Experts of a small language model: 14 layers, 11323 steps.
Below are experts of layer 2 (counted from 0) of a mixture-of-experts language model. Rows are named router (the router's row for the expert), gate (a neuron's input weights, with its number), up (a neuron's input weights, with its number), down (a neuron's output weights, with its number) and show model dimensions 96-127. Each number is 500 + 50 x the weight over its row's rms, rounded and kept within 0 to 999. Numbers have three digits each.
After each expert's rows: a language model's description of what the expert responds to; "mostly gets" lists some tokens that are sent to it at least half of the time. This comes from a sample of Wikipedia text that the model never trained on.

# expert 8
router:586457589488558514528442551573516515464457442493585575404489524440538518489536479520434454472471
gate6:525564615504469479453460463477495510447561533593382510562405533533485492537466478529483485570492
up6:576453614466533474531528447493418564525497456515462506419456549439471417414462513473428491491570
down6:485523531497570469513630510464386560535485564553456491452493539491434481519581491432417538436513
gate7:484483449510525484490487609540480439496542495477590446457458544390528568504467471435470542486456
up7:438457461460489516430483470510476436460512554420544575444444420368515557404596471538500473551503
down7:435551483538470516419506473429543466403532498464511522526465426459473574470452481508499484525443
gate8:503502433470490509566561542445485495459601490474480488568394477578458517526538342453441584509572
up8:560504385530484464474495501495549489567466471536429498502656499460505477506496515444582557544406
down8:517512453581509510478469482476568461450572473544490543585514472477601505484533487498551598458555
gate9:403455495497556450537475447486476601479528468491467457570596509535483460604432475443474493545506
up9:499450511501455530476548584628482495391525439488530555527563617537586564432409577492495454437488
down9:474503500542492591509540456536445463531457467498453491488520552558511504446479518513518555478520
gate10:502382502570559520510489525435451512548531495550525478455541546429494551459556429398535490532483
up10:470515540473580488496532534587488434465528520536452424410468540485509449375548470502470502526493
down10:474452477462508495506458485488587442484466410567585521516566510488496537495557546558527480518545
gate11:450500487377457474485436378589489477493500523434540543507489377515463457539464437476499512488468
up11:576457525530450600464516513472528474565549420413533469532536538562466616505519485539434469445533
down11:473470569474540521489516547518444482450400548492431430522515521472414512477491559478429499405509
gate12:443573476481478482461544432504496459479482441487537514529499510529547587663445446564474519439461
up12:476477421499501531517604455450557468558451482450552495588576472528462510436498476460485461494560
down12:539568598520478535570491560522569563509580628512451341557513492490453492523498476487599515531522
gate13:494582536486540524532525484525541503465479507459551466493525439428561478554554449465570452375434
up13:579509502589562464499588448429512585532435486532429460591502475515535469465483512559440540427584
down13:504484506517553442438488460483525463393516477475520579489508527511555512476482464564505458565621
gate14:482527441492464519561496529519491582509443456477509513556540517536483547503518486485469527543461
up14:488594553552457545559586566494453515479411501441516510486466501456583464508567432503451454416402
down14:575522452479514488557536490482455402522350469437498572423463472524526448512457523469440480490450
gate15:469479473536516522455433436540479507451580551435451477542434512498538459563488420511536493510599
up15:465443494549485516540538513382542528457403389471438542547545473421487480527576497500501435562526
down15:417466524480527436513472434470479468595447545595575517501449583456475413509497415519489505560466
gate16:535463468495555486514440507465528456454523495457523485554447516512475481474463521474504520462433
up16:527535557519552445478522525462496461521450471506535554442591460558523478481497501524404560539413
down16:419467439443415509496487501436445476495427428470566515519480457495463366443518485413462595452555
gate17:483475485477446468593549480494600558448418474496464494510499495596522466458473508424501540504514
up17:577535422471598473556529547544634583513512521586556490392466469514508491455555482544570535414527
down17:481641414497543530577544496491507508461491552619482478504531474481528493491541557457521505452573
gate18:499559415533469629554642486525468452548581582502593531385554495520500620601495488528502535470463
up18:465528440520571421507448518476607550541526558536499475527504403525491470558473539589572547413547
down18:554538536534531514583563446560494508520513462595531384464578472516575552415469449449520510443510
gate19:532508463499482543563482557503542473524496519556513517518448629429474501497471532561514462412482
up19:489574472452467424515477474476553464478604439573432509521504463470521490504414555478467504525513
down19:513461520498487522472471523436558551581472476515543445472468536603453487547479473511545511539496
gate20:523494550438488581464411531417484534487533531552413519547543544493518541458514525435473497513535
up20:478475455474419432477433452472567497455499553543396486479487505531538562509495463441541497468508
down20:499521441486490492518566584527472504528489574580469515429496443571515451477496589436528548471551
gate21:469490562489549429513525518532459501473481485543572488501533509489420514426498464522488481444510
up21:406487568542486402499483529500523516624441582514475535510513579449490518454563522451506493463504
down21:579562512559538461387537492458468482447517518578418489509444490479515535445479561473552513453452
gate22:449414493554533530472508539444463561517603484463419520467600475513460577486565470560425572456499
up22:498450463408497410517529520598482485489587519554536481469498494471510561574470481542518483508500
down22:527549455458555529525522563449535447484496511572522521527522545439531473446545480471557531508555
gate23:482501539502498550523475507458486514501448508548497564479378391509411438517613389534511535482509
up23:516462441527578440582577522487564495479457507491515538445508544398496535474536418453378546531451
down23:440445509425532484554444497545485538525438509424504554434506491433500477420518482439519613528522
gate24:582477568513573518435510569493566501507596522455480571536512555575481486492477482510446409620461
up24:587472502615565506444574563433490549550501506496547555469543516476480511468514469464579445570453
down24:526567507505462480504533454557496403471491489551462513466542547600499431436483511551484411541511
gate25:488470508420571493497578478541480441493512496579545567555406563533579581483565531486453547518472
up25:452526495502423378416537505479398582487530587454486514502496392434376384518529462492601432509470
down25:509501483550563581430528449486394485554577513542488452536405546372428449457562505481498511464485
gate26:437531459548575481487438563438434472520540443412385503542475536442544495493435448446418550511390
up26:541500423492409569513432573460490396539526509508523494441512455422470485467529438399569486509429
down26:445467493492480549505435509453392487543414416378541499518484408543432543498513505548510475464541
gate27:492495532477622557465470484467524510515509579469556482568489421572510468526474504500426405366537
up27:524367424499504513564506447435418414550541526547539508492507495494533498571490476557444546506511
down27:547597567598503541589577516499481456463467518480452556414487408540429528515491432559498448432556
gate28:482557530495567509442424495455430501464604486503594500472528420426538465548482598524468525485571
up28:468475496501461492511648522611551529438455577481414508576388486540459447492428517427453544432491
down28:556478414505488566435546463481468538469524513539433532474421490411561453503528492480555622474504
It responds to: Technical prose words. Common words and word pieces in mathematical and technical explanations, e.g. regression, that, can, test, plus == heading markers and $.
mostly gets: "{", " test", " Mor", " sent", "ob", "ization"

# expert 1
router:552434513559580513540548514518455510556439437441514519438569444494516440526563584532441595401437
gate6:557433443449505460506486511451535560450469454636522421460484570538485462437437496477522546498589
up6:516444532451490539529483471506449501496544473550523566534441520451515501481386569471434531454420
down6:558505488419439537409604433508543479538457578460519498506510549408491544502575449509484466464425
gate7:417509443421479459419495403448498498480515472508388450584447556556480509495392429464528444515545
up7:477507524413522491618466459533466514555494545432561512592572480555527425520502451531588494468432
down7:421552553512495546516517482499528550527505527360462548578591517579493489475477458389615431445482
gate8:513427488422434570609534523526556463505504466419472547403550525491517548607503483462568506445520
up8:477509539459532474470508420526554506533433564539495473471498483500503434435417600572446478506530
down8:396474514555482531529421567488503541517531477487582469585529521498462492434504440453500435522443
gate9:539491489495338461453627520617362599413482487470479503559566422461533453583483456485604496526606
up9:522507480501519532554525580556536481507459586419481435488495504520598523529561485507561555513565
down9:447465559504517542534466546520533426450493453510527497488447495408475476501471553572510507520551
gate10:496440501566496467531480432422468436471524435509516568435495515505578540456502502518524551524342
up10:531614491548576505592479469500477454542458568545456532522521477491660453471539570510556530496451
down10:506558546516488534504474476484500494432526412489463417514516540476493529521470498537515423542520
gate11:524441478463476422478497449572494532412475479558490457519381429495534539534476484491414555549508
up11:482516448564547575518456469530471468571548324470509492492630532553495483533480436478448535530475
down11:577441501469545445511537555496529605591464490484521475498492511482558495407554463375593486615442
gate12:511478519559469561537529569550397480476533507529459551540451544449467495558588484492520550474455
up12:465475531581419482517527615501447521505495466534527541558509428553436526453498475597501530436514
down12:514552470481466587551552461496418527521496488409547549481556504559572459483446386522572534450577
gate13:504453407461453483501426478447533431520561495494417508524478497513505419499491499513494641467594
up13:457497492485500640537506448451418515551560477558443519513596554458532577519528534501429428578439
down13:572497439415530527493526407639465523530494499526422454508519501383487546613509508492524539541520
gate14:457498461495490565440494446435538545504444467597490507578531484518495476447481510458391629539527
up14:481526534489422472466510469508485509451552516490497474475464541574476507538484481440631414570602
down14:476469413544524443477466531489525601474414476508579451566581468534497474492523510556419637577550
gate15:430526510550397527572508508547541531542555495435541589542557440490448479550539432451435567543421
up15:490576497539496548504520521438490550451469465539510501552554471546510504428513506559423445481462
down15:480458535537469496477544463496451498491456559533473511490446546519472553623452549481430384477533
gate16:580603495591484564450570464459456481457586498490478522464494545479554501492567417508540488458590
up16:485440444501501539446539484464598435496522552404428486575513515412556519465497465574558542540473
down16:558458478477447493426517449517466430452485524551483529491435408404588586487504615479529475581485
gate17:538489443416557540575549523480432520497450460453579547523485430513503501599575503576449425561407
up17:407502494567545512560500505557428503503515474500498478439601623436427617524429362565477471609511
down17:520510526510416503425451534562508478462541545550470532598467464485452445494590509480565551478590
gate18:504530479477572524404455517408451450434565446444429503428559621485432575460573416469486459558564
up18:582522552571541488538492430474547569557535615507533447547439496491487442525425505519591575427508
down18:484534550418472454432465415546470473521583518619571549503545485509485576555552502506551498565428
gate19:467464481442488509470500500518450493457527523519510437670495501521535510610502522439509482354526
up19:504478500509443351526546471472438534535455451511383509491542460586464546583453471539482580548475
down19:450453536445636416480550373525507497598474411450542459479460478472483535495432510601505482457542
gate20:545510480625507465519477589485496507504533509563471465505525518469480436423509641561543424435457
up20:441458439454539554420505479575493623538450448381517502466509495458473508531423407497436555615523
down20:485438486463528408520481536525559502562445544471479487476393545465479429594592493431512470438524
gate21:440567393656492583476411583476382467514480521560443412462512567534489526497476488581522513481505
up21:512470514428528460439522500416585523561559462445490485419482505476539507553505461556477472432530
down21:486440543551454467452409551508416532520602519610443414541546520609466458539440515484458417511478
gate22:483525540504465456441519482499492490572405429464478513591533583531483531462534552405569444509509
up22:529506508451516487565446621558474500450428644471500517375468438513527465569437482489442536549522
down22:514431406533464474512444606492545563514520543512466378574499486412458478509525623454428475450472
gate23:535555610484524434533494507521506573512423527512482469579496504637449510431577460539456501431447
up23:534494541522509494512532457468439515507495572470466519483568563527453522495505518478506466529521
down23:405511480549455470546526535511563539434441487512494471475493475351546467506456623477500490483496
gate24:469541512488486491537489483606582503506556486520468560523469520480500542556612449474411474493433
up24:483438584490579546501567466457500518475528491520487538467458555547500496455529478485451497487530
down24:520551441506442472611404486495576517553531542493478443575597464487493518434536542528471451449515
gate25:482476517471606443454501641500464483519565546556477436532491521568447593429400469437457518539490
up25:477516484394529544541552601389481438496615498615520408422451501597511524505515435476515438520538
down25:444476449447467453440457502480504482428558512514529450419503531490457485510524478588460501566506
gate26:520533477537449497516534537519501560447470394581444515498499483518557538538501525486494627484488
up26:506445465366505502483520472511424494470560572488579412561604488454472514540505335440540431533515
down26:609450428422479597502524516581499489504528574488526420444483478493464484552453515531478474503549
gate27:504551488507556553490511438515513402504535519454434546468524526458530556434602470521550501499592
up27:514379481489521536548610494404496683554459584559597477473487470383519468465520346535522520498558
down27:539566449500467466410568592472426535534424549509507510512457568544524541478506535503507511429449
gate28:575510613545487410410520518563465474529646465512462577542522560571492373492500482438495434535501
up28:467491504469481543485597507496491469461461450475566533494496496389512503507580464610538431460428
down28:472539526508507575483523562502524444581532553433448557494491463520483506557483561487537479465526
It responds to: Discourse words, mid-clause. Mostly word ends or content words in argumentative or plot prose, like However, blame, politics, dead, plus hyphens in AK-47.
mostly gets: " past", " However", " Jersey", "}{", "uck", "ih"

# expert 9
router:430541517577488441499494456552433496484495465546567450388427428504527462567549448514500538480520
gate6:582504523529463511489466549451562456544498459455445537460431557366540516475518534472513471477453
up6:466516556470556387499515608415478487439558497384460478490475530499486455493535516534459564393465
down6:499492546441500524432576534452492518620423471455468508442449489472531478616513467535462458492496
gate7:502462449572507524449429518481460521538556580513359515521415537533521483470451500590514424512409
up7:546469545536506541551433516549496585502511420521527507505641566526529525605522567523471550547439
down7:509550468424471459553440543543529514499434471416507603472452525492522378429473521538449508515511
gate8:506472471479502493476453477470549561490501445555526516408473508544567530523575495508434500511534
up8:507532461502397488406420482551500431428558554455404497513484434488517532513423563426569466549429
down8:520479535446447478528493507533466505449461518451583462555484514537455488411568460482408516495496
gate9:487472570528536492634506581387551520518478453488505577452438542442589578533485484454552484517581
up9:495509543497571496511488500520536507498442518546453503493606538561505492598569546581499493613540
down9:525455492434503482463473509482473507479464546519497442510434589515454463467430494557458425483507
gate10:440486522522523434497502617439510535527488524570495415503471505534430508503511548519573604539444
up10:575535556502458517541478469520484523528575512552561484459424417502547517517522428524536552525545
down10:498431554522544500503435423521525496508471480455481619434551571462538500442464491511527589504485
gate11:417483397521549472458391502526586452529487397469514454488511385499531499576573459462431482458433
up11:525562526529602563527510459607572406482482440474497470448533511538560416466498517471539532483521
down11:434482501495439441441422512486449426513485496565559462548396529454467565458439495542511429503533
gate12:549533411451439469495405457521466494487536509532528520531544420537449425532536502442447490446477
up12:404509466497538499449529510527401485441490447609440501513537447590469459524472534524532446512645
down12:546456422536506524544422543563564488422560494546560569495359449523482430453530618461530534558511
gate13:476546509452525480540557389427589444524450391520490438462469512471552444484601534553526523435567
up13:521558548469470582550501507562519530552516528470511494501515637449419495546510508474476408529602
down13:438384517452507499506453462521477563499525478472508435428475560504500499428483553462464434538553
gate14:554485465536545483498459498573549462520513461484473487505570495522610470501505488551506455495571
up14:522519422523477539488478511655539454475544331543530510461481588503469572450484495484502379473546
down14:471540463501454529467408539495483490558532471530414492513477419456414486476494462430497484612499
gate15:500611436491496505494488452473481497425482500487449542551607444542550496540579526407471580551630
up15:471494519404414512525513505479524488409486509480540387536513458531431423500495613440462395453527
down15:527463550477467461495547429579592440444457445508463511551424472543455445486533552494489567534566
gate16:571497512489592511571509502543538525469495495490476517490510481459516534486563561482432579555407
up16:507518586493601553433565534528560572455433504481457440498453503440467622490508438528540509502503
down16:601520536406526645628538486541477471454605573508568517460463582494400536509527462508530570525514
gate17:472523436443560506497540518619540569530460577532565536460445503539592469490558465536501544539517
up17:519505500515472561481556522592505480451460512419457569502416517435555471480464553442513475533530
down17:475508536540550488408559512427494560598464468465523461504492503509530466526496522515431450542451
gate18:498532435516446457424403499423491494464519592529455500587496502487509411534546547456556558523569
up18:394546464385532558623536533502512547409564529509472517475510522397485494565538519562550472558424
down18:406583495517561478565443582455526486446465518531492500461461521464503354580460511578408499507536
gate19:520442490459492460512445564434536550468576460462492473501523560552504401383444557471478517450379
up19:511529417575544487538484524525403487495486473503524463528542460534534492501492513579489514448441
down19:525566461555544460444523531539512525482460509452541518472454519458487475551483452337442510502569
gate20:553478557337523531449494537569548505526519486519553541508578484508460478528507459513507516478572
up20:498533496478456580486462490504473485536576438460473509514537444488637513510482506411594459441558
down20:488487542477507538463518466492524493513428459507461549396449486457445483437491457443409486449473
gate21:540513605564533475439516582487396606527416545495498436503564496511430475500519515503547543535541
up21:541553556540528556461414580494450506544521410552449558447511488470504517516491433541582505512569
down21:521479510550525475398532445453414493517438509520549473560586428489491492527463434463537491478558
gate22:532563380485406471517535568503494509498529505596519545535404492531587434460577528452499483454527
up22:498435514470533572535516587506515401367509428476528514495433498496573477576567438434507469546571
down22:521544471491378434466482569546507508470520421536477543539434532453516501491533588442563628496537
gate23:537496417445486475515416434426450487552422561493516523495489511410568532489453505466581608566540
up23:522495437573519499621573475494570533568557518555520541468501543515477463467533554430456501403528
down23:492464515519588503609559588531544467464531460517474504507486475453477478529489584508460519453559
gate24:435451561567464529441482503483572544421492512482485497583523455532521449537544489598526459399531
up24:537405598546426388467507571496570517566505447550566482479482536502485551488531492454504450518584
down24:500435505455464546434478435548568411553454462527524471455443529465569400581560474573520434512522
gate25:516507482548368407542498500531544429506485520526354500536530501630460477540543489594519409419475
up25:521512520464510471606474458505529520548446578564535502497538521428561417483472473481368497550485
down25:426510588489561490500509480454509476517579512522583500498561520409523521600433407542468506475533
gate26:513499453575480468531597567551526448484526543496575518531450476512362483399523505517480495474440
up26:382544555493581613470502599411543523488590451462478507472481538510479489508622459433526537574562
down26:515556423495486500527495571500526444551483500495533488559521463443437441523551550543423426495472
gate27:494586474458512465535529542511436459523486593512563458452474456411481509474483598468495574525466
up27:492465499501514544468533412598520482490494498489510485506509456543528512545545454435437454532487
down27:495460419504547445463536557531514572515525488535589543535471505531506466419595460442538499462479
gate28:538588442471548492595518475511555556543568521457445550517568458483509442581545454534461537632444
up28:473474481519429531401462584471440522447549488510511553538540461490472396409493526419461600591455
down28:512525490480575476453524552573543511619554631520523595447529356413498513592548555520526486515471
It responds to: Table headers and cells. Column headers and cell values in wiki tables and infoboxes, such as millions, Present, Occupation, Website, No., and digits.
mostly gets: " ·", " JPL", " DF", " %", " SWE", " Turnout"

# expert 12
router:424542433460485491417546452496498546532510511560471609639483485516477565477483556448561534531489
gate6:440432539521481544539477516512438476513591567486499460462434502464449536528502497572481469476457
up6:476420553466511538522483481483432450462549625458447433432468520379385462558482445568533496545568
down6:488510552541509435516555602456522565549417451548551599539589495612525496548524594502417470421449
gate7:425505502408468426436497450524445435482500563602492563446532524464380416539480472540415404405463
up7:621537493512500494454490508522446520597506544519578627523378523514516520554532473506498513559487
down7:507515561549473544441448530566530396512507482483494504484492481463404396430488550558558443471576
gate8:582522482498541540523434508470455596472564581518525467603418506482489505457509539532578468488467
up8:584537489549482440536565543487407497572402437469474564474541438522520436408611437515550473529459
down8:482474522532388550585502457543544521493504544486568495533524373635581549459458484530491544488492
gate9:526621496469459543496549544467506475584452415491436492562569580456520491469549498437557489409534
up9:543476367506562553505443606480508522470485525515482447525576488529436586515471507524484474466437
down9:506542485575408487564502455508534545373484516542562546537467569539594534443515548534577448571500
gate10:454468439592587616553468483423513487433607523554497439485569536587509553505398400502527497501523
up10:399498443475541493566462459546567562472553569456530524491495546556411486527464513493521577568519
down10:476474498433417418489525469377490475453551477494436561575583442458557457498502442434484533509446
gate11:411416534498474501522485544483477525415496503527516522458455561518564511504405468488492482411546
up11:491435512515471479507425555456497612467437503520468559485459597521561475493465498424487461375514
down11:419412515527522404514500488507432535447427466373475503442471520487590457526445467463511519465535
gate12:618497535473497489389465445474477516564501516488503471461526510502572554532524551534533402513500
up12:473542462588534558471454559472445492531517512557462536443415461466443574603566469477450490550503
down12:549461566494462564491556496534578505535582519419436554488424597507477568406419583505545515557506
gate13:530490452542558592521532454451461410511565475479435564575487510442518433512591477468529395418476
up13:517563478412479466438569537479503553511473534472542510524463429481472532498543424491579488495467
down13:507483538510406414512502532548494485584499459528423570459463462512587558475539471510556492463483
gate14:463531377507607470565532484425457557476532471496535512424503466532538483551474352442597586494438
up14:521486395419535384592555491509508591513486523496488551527502461479563593447410472465518537506424
down14:532448397476519495530606498500467549482451534456471604474565509495522548509509527431411526471476
gate15:501561556451447416493470499571470461505504539543510486429462521505527496504484457523478408490516
up15:422524458489546478488407495592575464469533558492475489465528506540443509552420411502448545516586
down15:445521431551562502529558593539468447525439545497452544436459524465518424478521552447525552471504
gate16:478423458539507520489489474477490519425556637575478421451496457401393445509455536470454568559568
up16:468442475441533545490453515522478472400446511494522476533599569505463511469505489553505516452520
down16:508537557457595485513483461449506448530533555578471457460460459507501537485438499431431541479464
gate17:526559481433514518522572500497447564479472512592558585475525494525527524459537388520453598523520
up17:566620535481522588528515516487495475454534472392479515564491472499570495544482456483507523541551
down17:648518520503527519517600569483533499473505524562500479476510528485487490479466470515515393491504
gate18:559572435462466476475457501489513609529532370407531553511531505466444442427507590574527550563471
up18:546540477496492413390530446477604559524496346404522561459499560545548489518470557451526608532462
down18:528566547564477475543529479528414500573443424468566547486499445503571485538619522488534529449429
gate19:545457472507577575430563504409478497562486613511533584523461467485578556437512616454531495545488
up19:509496538527511413449451538470545503470543460508519515465561612549420438456497474446517502504537
down19:534483563473560465526473542503518454576563420564423434477473515509519594578551500520461557443473
gate20:508570421413503512510478443435433564499543526506476476579555505535487557504488428525575483533511
up20:490623407510554509485540478436413517577535516471470497572500540504518552447527419428561554480567
down20:541577465497539466480473538536498585564447510550463422527473529438477513610559446493540506548504
gate21:544506471459535452433467443554481451625393529529461398591548526601435491544558544449549421518518
up21:512554479479527492511520560476509554570514513511476517492552548506632451549578574502541570484505
down21:493519540603553437550503476427451548517365519519538581543547488549525523473523439460540463462499
gate22:475514457549489445411474513539460427509388512449545502537440462479513509491481548541481457481457
up22:476497462472485456503492448507374527539488517485546504542510595535559519525464490500502492502555
down22:517476488438537473491519524536610487432501495512488448418469533411500549555450523511534516594603
gate23:415513535508482533533505508457566470513528554510489469516563471581454481561446479571467438563492
up23:540585466467440510524568442530487482496607506375567541546535526559567504462523311549480483551538
down23:427524501536562550447534522527414548598494429588439431466479451541555435482481499456503525385404
gate24:454543555443503409503394515504488585514496482554472523569541514470482467471498496435513614447440
up24:486539466412547494518517517530551435410520530581493441467471431487424392483530509537447401528510
down24:510432379469518408569570473478487464466548443452494528506494473569480546440513494542547405524476
gate25:491519396574565457412621489470579464460509462607487574513470450479485528491544456406512438582546
up25:429652513407488600469576460484497483488519427448520587500545513495575446577487447419567473448498
down25:429526515506489566480560582503393523545472502467539546473547477571429480526605493502473483437506
gate26:512464491484559512451614503494503473435476505560533524390437501490519508501500450495507516519533
up26:456534476491544494518510444526523520423448482571529485509485476430582527436574391467513538565424
down26:519483433511518526480512490523507475444529411583539507491517477429656519401546541495472509458410
gate27:461534511424519515468492432463513361474536532483458398577511463550475466556449489560428437515500
up27:562527485484491545523491579514513482527463385437438506513487488507558451545511454421487555491469
down27:482501496535465510487516395478546497484542617527483443505535487556457462481446471541481389519554
gate28:505532479405516472516432540496540507500492558430477543523473541412478409523418599530474491545615
up28:537449539493482490549551512492556510504539551513412614549401453382548515513475424549438563473540
down28:583478516444482426514495509569495470541395486437547621523504527581495477587578574636505541588535
It responds to: Infobox values, name starts. Values after infobox labels and first pieces of proper names, e.g. IRST time zone, Running back, MPC, °W, Lake.
mostly gets: " MPC", "°W", "″W", "orn", "°E", " Boston"

# expert 13
router:594524533535506536466481530515463480474491476451559518423452514442561505494523482541481442475563
gate6:492577493514517514529546546537487510512480562489493501495417347486573490535505568586492520540467
up6:546601513616514507398501461488424546613556499495507524473445517456441518433482463495519479508529
down6:472487544453528501542525430523525532499512489514508561554490454473475478445543588626550441500537
gate7:505403453502542579473587468445477503529464417517475479498445477519450456419415504513507362466530
up7:584478483478478574464525508517471506498412522451506483531438508416535536489556558496449423503459
down7:435536488494500522558482499485494475513498576570508483493549464518570578463497470432534509492534
gate8:544568475503488423464419467505576550492555506333511602496457514555522521538492371514450522429521
up8:481510473486562491451480498472484451658537604550511530501442512466433454462413499492527468501608
down8:530456501499512543506547366476491494509545518535488447436391544490406496541489495513542472525544
gate9:438425546549531428569485533485567466512514506509521492593508443546491528539455567436482433468440
up9:493513578512476443586534498632487537482662467479501504461578509465510588450394493480460488519525
down9:428536540548498468550479456573532452554538461551417602464476529526563390499490597530462492490544
gate10:401463528470516557552608529539437493539483524515522500484554569475530516469581431523569536528477
up10:540495542600556451507574488620475478422465518540522462589545464411532523385531465446571576517534
down10:442437582548534487541507417575553515544495472529549455519580527461521562494500463570466451449511
gate11:555576495511549551545492515387419536572483380479505475507524551501560608507488415486486539423521
up11:487481462545524572532482469545541425604537480532468471501541471482482469453491476426439508497482
down11:529408606557501579536513428589493582505544483542504417505438470444556518527542496518422390472552
gate12:511447571479579522513508490501536537527505531436464534608408464422478455548474528475597447589453
up12:421554498546489456456536504446445551495386457523524490528480444501562452444542451483428531457486
down12:469426565395485494450513481528516505596457511445594508494482497523541448473525501525498507427513
gate13:569545545443451501450418424491461556415548325446479541488512464520473456627406479583580430568559
up13:471361435542476511557594554384530570392543434484474550517474521558423511441600507465491490472562
down13:540540576447476530553521492571444465527510507481562632498509491560537454592577502599440448530486
gate14:499442400458532471448509504425370449515424519468435449561467480545531381460470562388573503456505
up14:503604538529520381564638541476578592426541542534438529523530515540496457448466517444497471551461
down14:491527463534494447488514483524472499443553623508499506470510514587501506529570544524459425425468
gate15:574487444532527513477397533487350450418442492609528533500481553551560499469547393399511585446495
up15:525545477490476496368536562518460442552492489458490471431508511545447548503557430459471535492553
down15:478517509523525493422535566499441471470520509499448441382512489509519526528490468512548526431517
gate16:471483496498459529486515449530466507555555449532462503538494436566441517466437500556477531548510
up16:483454577390398452519493440482511543491481512549481519575462593503510442506555556487516534462504
down16:529486517535454447544478484555414451544523481564473501506641466544512466511480491438486530511451
gate17:467493488485420592628504468545496453622528496557509475521506425452491516622356442447457524492467
up17:544497516454471588513462475495483592508498526465516509595521505444570520516513555553473581524503
down17:590498446560544521449451518443518511464531426559516577479495549510529509503493445452614534424522
gate18:498475488525466324428500511521522556498435507554546569487468479552499454562442501420537488536488
up18:530590487463558445458488566466507425593500489498515447480486440546470467486417465498474460584490
down18:498436489605466482498432569524506504531424524502505448568481497479567536543477499524540505552502
gate19:545460450531596446491391587507594497479547445481509540476524582506564501578527421498398542478546
up19:505588537486506458527500499562438495484453562467513500526519460416604511474415486520552459527446
down19:506555506480459529509624393531548427490521500500462482530523463438509489462499560525548545469416
gate20:527565439510538505520552520503447550568530502461508460515561451489568498522538454510511539475498
up20:478439440410502550555556502424444613522474415580450381593513470558481613563488527509596502538437
down20:441575443462546445574528491499521412579438547467403503531494538412587468534484549484518435435497
gate21:387595472418576489491520509508529512492472528522559520494627506470504497543426542498518452485447
up21:545544508515504650550520546496491498562504435419571482593485432589485511586474485550488492600513
down21:588419434471519496388532502584442540444497448493452561420485543513531507416519447535533509485478
gate22:509508450464408553461466485480466436534488426430478449449543495496488544471467442522551475598500
up22:548578545446415530426547414511445540555495432418477486531473500381525513515531485429506492553429
down22:474518534525467511511444492436505521471517560532509497492583509483483540594528400509573467570537
gate23:531478488508468451447632460526502563441508564460428474564517550469465465483532451414538490545488
up23:429487553475546460415385541518559525597499562506533454467489579371418359492453457523541533422452
down23:412599631524571549500498532543555386629471554484537481442552505397501520562444516576464443418513
gate24:513593524506496532447481432434532486457557576515487413426494501521448502577597518523505506485444
up24:424498536579578412530373574425428511459483490405466496502467536455471434472510488423476527596449
down24:501482518618474517502485376563508565549533534492503494537514510554504535491512566461527476486462
gate25:562467532560519441623498463461488493444536598486472549499586503552343513507512511416525531492473
up25:433491477495480551464521533556515515427439467485548572568622466499512405509527598519494490531472
down25:428486521525444482552558444535474491464523502508523513523528465522507465488442512513543452476522
gate26:512458487519437560410477515478522470504511516586420534504535413539471506438577516588435459534448
up26:539477601555496447592454463525450477512604571499500541510470473563515558566500457498380439476543
down26:524548511485515562703485555488530510526542473518550477432487540429490536495451456443530494457567
gate27:416431463468432520505396544594553463549541505476523435494525527503541453426538620573468538560451
up27:498534490500539483462590466526507580473516502476457507539609489515407558452552480463550466454476
down27:511503564399494583379502562595595404551539549439590459496479535424532474463504528512420493483598
gate28:464597554487513479474498528495483452502491441447464513496470475451501438543429448514569434588385
up28:519514509522433551514481506548462524585459518615556526504476498521470579488454532495463416438475
down28:597605446484559515486573470615531486474490476495580428481509478508441474453607496451536574502550
It responds to: Nouns after articles. Nouns and word endings after the, a or his in descriptive prose, like world, front, flowers, B-illion, Verm-illion.
mostly gets: "ul", " children", "ite", " Great", " written", " mother"